config.yaml
d_expert: 192
routed_scale: 1.41
lr_router: 0.000726
attn_scale: 0.177
parallel_block: false
init_std_up: 0.0537
lr_head: 0.00785
final_lr_fraction: 0.1
Below are experts of layer 6 (counted from 0) of a mixture-of-experts language model. Rows are named router (the router's row for the expert), gate (a neuron's input weights, with its number), up (a neuron's input weights, with its number), down (a neuron's output weights, with its number) and show model dimensions 0-95. Each number is 500 + 25 x the weight over its row's rms, rounded and kept within 0 to 999. Numbers have three digits each.
After each expert's rows: "comes after" lists some tokens at least twice as common just before its tokens as in all text; "raises" lists some tokens whose logits its average output raises strongly, later layers aside. This comes from a sample of Wikipedia text that the model never trained on. Tokens count by the router's weight.

# expert 77
router:494522525481530470517502491495481512498516471492455479505506486526512503485532513513489497493484497515459519481487491513492496505517446497541508493519506535490486448494496483531481481472508511525511520551505495538479501538547498468479517453491590491561492465492531520471481486468513518495
gate0:506535481480517522494468515536475484494565507487478544494513519502515527535521468477511500497485466494502516510513516474516532515497457498479497463492512512489491505511512504495497486506507483482495508502489493478503525526549517507458454471508519539489482461553485509482498470538494510528
up0:476510496511485496530537499468538534514495519504475447464520507481468517460514507507515512485476511495511431492521500520502499495473539499490483502539488445469474506480529499484495523502532479462517493488532493535490525536496498478534543492500475474508545491518568538562478478470438530517
down0:501479464485516551473513511477456486499485490493470508502526487511496487517493511495506509521492486532529474489511523513485502536483536484533501457457501460556503468510456514526478507522533494559479524471497510511461502517481483520524532466534467484479496554510463493513497472471531507492
gate1:537486500510510488490533508509503506505536517487490500440529474503468487496493480505479485488518575516526467492456492521455482527540518487484470502491529478538497497539513477474454518537522529513536471519493503500508483502530468481471512475510498473494486487505461522541480497497508479470
up1:448525492491513461518471494512477493533483484529498510548507519480489520540494523546509509483510461475534498507503524478535527484435481525501465489497480511486501471503498509505525513465456495459470515529497522492490515539492472548526471538495514531494506538519475493462510536485462501511
down1:492527508472475474465500495462452537482572509523546500472506499484498487496517508478501477483461476488477506477497500505497490454450492487518464500514493528481461502503513478495498492515479517513494547499483488498505498481527479525507479530522505486475509518530478511484470527535499470509
comes after: " |", " the", " (", "-", "1", "I"
raises: "ation", "ar", "a"

# expert 5
router:459528517473499491469457531512504505512524477478531487494503513553540507508495510489492477524473512461448453476496488526533538479508447520558507490511453537516497482492505474484476465479514488498523482467487541510492539545521473548500525444501480523494533495514504514514548526506529491518
gate1:505490476489519508500475532506469469566519515517547497533497519478511482499441485471486490501482488515479480512488480501535550468502511509491472509462506528496453474466489417480499440480490456478481507505494500509555514527523464549493488530493525457477506493554436525497533447529501523491
up1:480504531504489515469437524496488427547505487469547493527513533510495466458458493482489483511467528519490490507476497494522533470517493468452508528481488504552471455497470466510472484500514499522450502495491484525521500546491489556483491501531490489526526440478506558538503448511493496452
down1:500470525472463492550533528479494507483569517501535505486514508485493531532481526500493497501451495460494488510499540489480480474494470509482507535504499509507484508513503533446444500461489465464482547466518497487486531460511539482500539537512491520506524513497488440479519500432501522475
gate2:504481511489483524518442505522494486468517545508516513474478528492511473481516449537506471511464517494519467519473514521505471451508484486502490469525530501481527472455538517522479517529480534508495438487448521441511458553539479503499446495493484512512502483514478527478504481473528478503
up2:531554500525534510481510508441552485541482489487480464442482501507493495478505537483507540487525487568502575525504473459493518484471500515521508510506490501517446511539502500489501476470498481502497528521532476509488509500469505498474526506489527461452459492471501511510491497520495502491
down2:493527495496473501509488518544491535467482516522445491496516462495446500460517470463473483475474526458512514506463485484510519472467495488552487513511501538472513560482531512526490504472519488466528491494481504473520492497527429455505463481510480499499480523495505494467460498509518520508
comes after: "20", "19", "18", "–", "17", "16"
raises: ";", ",", ".", " |", "–", "-"

# expert 78
router:484444473516520495507555498520475465472465486514501469477475522520534499518506476485472516467446478500451520502487478505505527545535457518490498470510577539491514494517467534482499557484542510507561459487486499515500496522536483493526488502519515518508469517512458500466512523459494490527
gate0:517474513509491499526523475504533465534534493518477493527488503456480500540500545493531519521493506480482497541484457523478479444490507555479512539516534535503448492486483510500518449489532533504530523506536471456502492462509485506502525487540487481524550493468500533519530499517469516525
up0:521497437498467456566520509478474504533523523486528505499494528523501502524499537529492509474502483506480457494525459553509481477481488503456532481530476560491512512472514494470505470490505521505508522520513508452488501482480459500506511499481495483541519438522499498508496498525481514494
down0:499501485501473535475518498477487588506490476471511530525502461430532512516516478519471474512482558469527511496523508469510484547495540537493555495471498495530538507514507506488490558493492500480510533476532528493478529471516534545491536521506472489463511495479453544505518523503539507494
gate1:489468529496499534498496500524469521491520470505477508505543440473550515531459517499495546494436466505460537479446511502485511521562494543515529479495525531499504498525502524495512489527496538505511480487497546517478464527480463476512468507516443536547505531520493509553536486483479482488
up1:508515470512513491562493490452521515490498514468503575527530464479473506455509539496507456537510503503545488486544501518525474505473520511493480480532459502542492495463529494533499477497483477521536546490514506472489488460478522552461530530487507476523471522507519528472491531543506468492
down1:509470511508461465519506483466505482505529490540522488509479458514497537518522510508465515548481503483528539490542517477482549504526528492522512462461496505553522540521531464525525494513518516548533491535483461542483466479473513471458477525482495504493504500498516473483476529543453462500
comes after: " ", "–", " (", "10", " −", " +"
raises: ".", ",", " and", " in"

# expert 45
router:462510520541478438481495520468497506475530452489491504486540486504493538470530526526488462522543526478485524491479517499538480498479468541534531499492465481488512507476504518503466474464518511516483543528503510534501489483524523490518541481547552471509478482500494517506531505479526480507
gate1:507488481450493490473456492499534487523471508478488490525480458462480508475482509509488506494428527533531520512493469526468426476502536486497469492534484540475488506509479534430524503478532495504528501525520572509534512509505531501549490523465509495478478489465500503479462517488489494491
up1:492478476520494435534530511524476502481483510521505490540515520517489489501501509479490506439496543498472493491483493527517497502493508507448514487490510460522492528436478517488498538483481530537531461478484514523492503501533487525484494510494478481476520500509481506452560472456493503514
down1:514518477461477496469477516507500478491483537508473495503484527492519454480534522492444491496539507515502444458517510513467533541484545477487485482490506498468442457505494528528556508525496496465478513506454472501514497457488487515494491523517505525533504476463462493465473502530465470486
gate2:488525516486470514488501526463546506517492507506544512507501480499511492519508484517494447493538504526525477531448485479540488529518500510553524473539494489471532457509518538485520442505532539489513484473516491477519517497504525496483475540522504468551488511500482512475479476491474515502
up2:506451460482456471477488465537480509527489485461496516500482551463467500504507450502475481522514471519498550488502503505502527467502509446530472521541540487518546485470489499467538497493465547509464509511473503474494510466499475491529476529479491493510446460470500494502464517482536458509
down2:463481505476480495516527501509553489486496532504506469496494492528483489506525458473466509481470484533510474489528475542481496483510477498507472513498523495525507571476516445508488492524487531458471488541490469518510544504515513478438460494516532540479486506522478488484501497501527498458
comes after: " ", "%", " |\n", "|---|---|---|---", "0", " JPL"
raises: "|", "F", "S", "P"

# expert 44
router:457468500502507458491512557470519545504512500490452520490494511495513537510533531507505497530534539498494546497495518494503497514550473539509528467489457515540508509518453492511504483491499480492493522524495476509504509503511506498493534530516541493497445443460498497501515495463491494529
gate1:505441497470525497536506532501487533549508523509505529509523574506522499479497514477467535506519494496533529519500527480492486508530511444480507502504524569496530469481523444487540540539520539528493488454468464497504489486515499488528486498481489501512510508509518517476488468511520504506
up1:503468541578524505499502469490455484504499539487482492492539475523516499513493475468556496469484447460536461526515527500531499561520500505526461500505490498498499510473537485511481521477524462487505471509463516509490475543494505527474535490503499478502470528493527467456523521508477516522
down1:532554565474496528543496469486474536472512499435519498526496532505512479517491463480528541531484493505488528494520511489515475490490501480460514524506511508478520520480516504475500492473473509525473506537474521476533517470479486478488541497514511542469473520479514538529526451518477515547
gate2:454493505484518500493512543521530508487511535541516487485526488460477447485499481504527482510482468504542529520519490500465480478492500535512470527503524525529452542541491530486525493508471531483562509469487527467494524505503476546448495520478502479497462486498508492518518482460494452537
up2:500455465494476498477513532474472451490496538509490484480472512462490515515449543522494514477503504510447494503488516543476475522471533483490503467509497477515488494417503485541520535485465468483563522475516508532513517498502508520543496540520512482499535557525490490469517494470524494515
down2:544478484493498511489497520490492496536531518518513415501494495485466524474492479461500519518552516504522504498509509488482544513503478497505520543501507483494487483491550496487541479487487458490464445495518493488535505464478502565515476506489476485485538455459484482499508453440499506495
comes after: " ", "|", " (", "–", " in", " June"
raises: "15", "22", "23", "24", "12", "16"

# expert 28
router:497477467516491477515491487479499442475489490483515474498520513487495516435519531482470468511535522441531463487485498491514483508548472507531514504502458528524527503459502525489434486488493492528473542520501499507491540476505526501536522514534506516525544522495505519510514528477540512520
gate0:487505469519544516512479476531526487528486482509548496501470474509501498448489540476496497447522484496525465533534516493480517490501505535499467496469530482559491465501479513508481521495475498484519468474465500525481493470470462508480523571512478500476529463541515485486460483482453513488
up0:492501461483510506532467529523450489467509519488467501478460497474502515526474477527449536526519513514546479520515530506463503516490516491479495466487484501570500493538518531471475536531525513459488498489483516522510491505489482505516497539459510531524485514521526518481550514514515465500
down0:516516515572535522511506544466532525539511499511543487514473503507482454505508492498490467463534521519545531475494487495519507520490524526474521506524502507490470478534514484529541495480505505488549510509499530459471507499480509510490506472491522445473458528479489502507466539522504517497
gate1:470490545507485484535515481540482515479489535505462476539459497494522485520480495524479528479512522514482488488519495513496525529492462532515485506508499517498473506493543518497517478535505455460555544494449497539479547499547485489535504464494498557535484491508477501524464517490491542488
up1:478467492504519470503537495516488469522473483503455543518484524506479460521494489509497545528503528497572502507504501488474492549523474526523499512519507514499523512509500521476521503497465476512525511524443501475434512500475518497502504495528486523550485457575494488461505530504510490444
down1:541501505481479538467507459520524497524503546490546494532513490477499544490509488531486496518460554491515491490440518482555490493497530453529476521492465510559490476466481503480508521501491476531463439505496469507478505494485468474492520490497496513557506470516479486498532472522505508564
comes after: " ", " (", "–", "|", " /", "_{"
raises: "90", "60", "81", "80", "82", "88"

# expert 63
router:535488495509481483527481476505513509523530488497471544543470478510530526504543487501481469505449490492493482540475513484479507492483484512535494492491460530501530473449498546481502468531452509515511489527501509510481509527489550533531502521523483503516523472461490494484479482514501516493
gate1:496505503528504500555515485517481460529475517466481521468470502462471480486513510502473503519506464508494488534533476552489542484526481482473479520529464507511524475507473482487535476518465491537526474486523501478500499498501534505469534518508528512491502531486457516447507484533451530498
up1:453468527490500512506501527496508535487546473487489492497524496484521490490524529508460508494464480516511507489514543532515533566528432517454522544519482513502497477494500481501523528469484532494511548495519517489520505484509484504463501516515497440489500550531481482522487513504504469496
down1:526522496466527507493546517531496529522508550537494498518492469478539474457476497501461483491490488497524527486501516474481491515531506470469511494493473483536493547493485474501499498522483443482482494477534494525477532488455496527529529522497488512471484450544502549497526476484494501551
gate2:493480479472453521509469522504495505520498514529490500510466533471546515528517573516472479534506480460502502533494519515496491498508494516496497509506489520508503499475464541456523501480509512487515543474497453457498468509507472498473543487445462464488484503481531508523483449480500521500
up2:498480492467477496481517495497490477444474511486503502475502511517459501519502535481515534474496524513494501498546502444516529511511511467494489468485446528522533519511546493529469485536508509499533518543510488522503512523493548499492474509459508506513475516489488481524509534493577503488
down2:496507481532530475485453456479509508508448515530508530504544547535513506508502511489457448482505485547493500517457498520538499532538536489518498516518501500499487503496493558505513483533511517480497500529483505477461541534481504495488442457475500492474530450478511536516452483455514491516
comes after: ".", " ", ",", "°", ":", "00"
raises: "0", "6", "5", "4", "9", "8"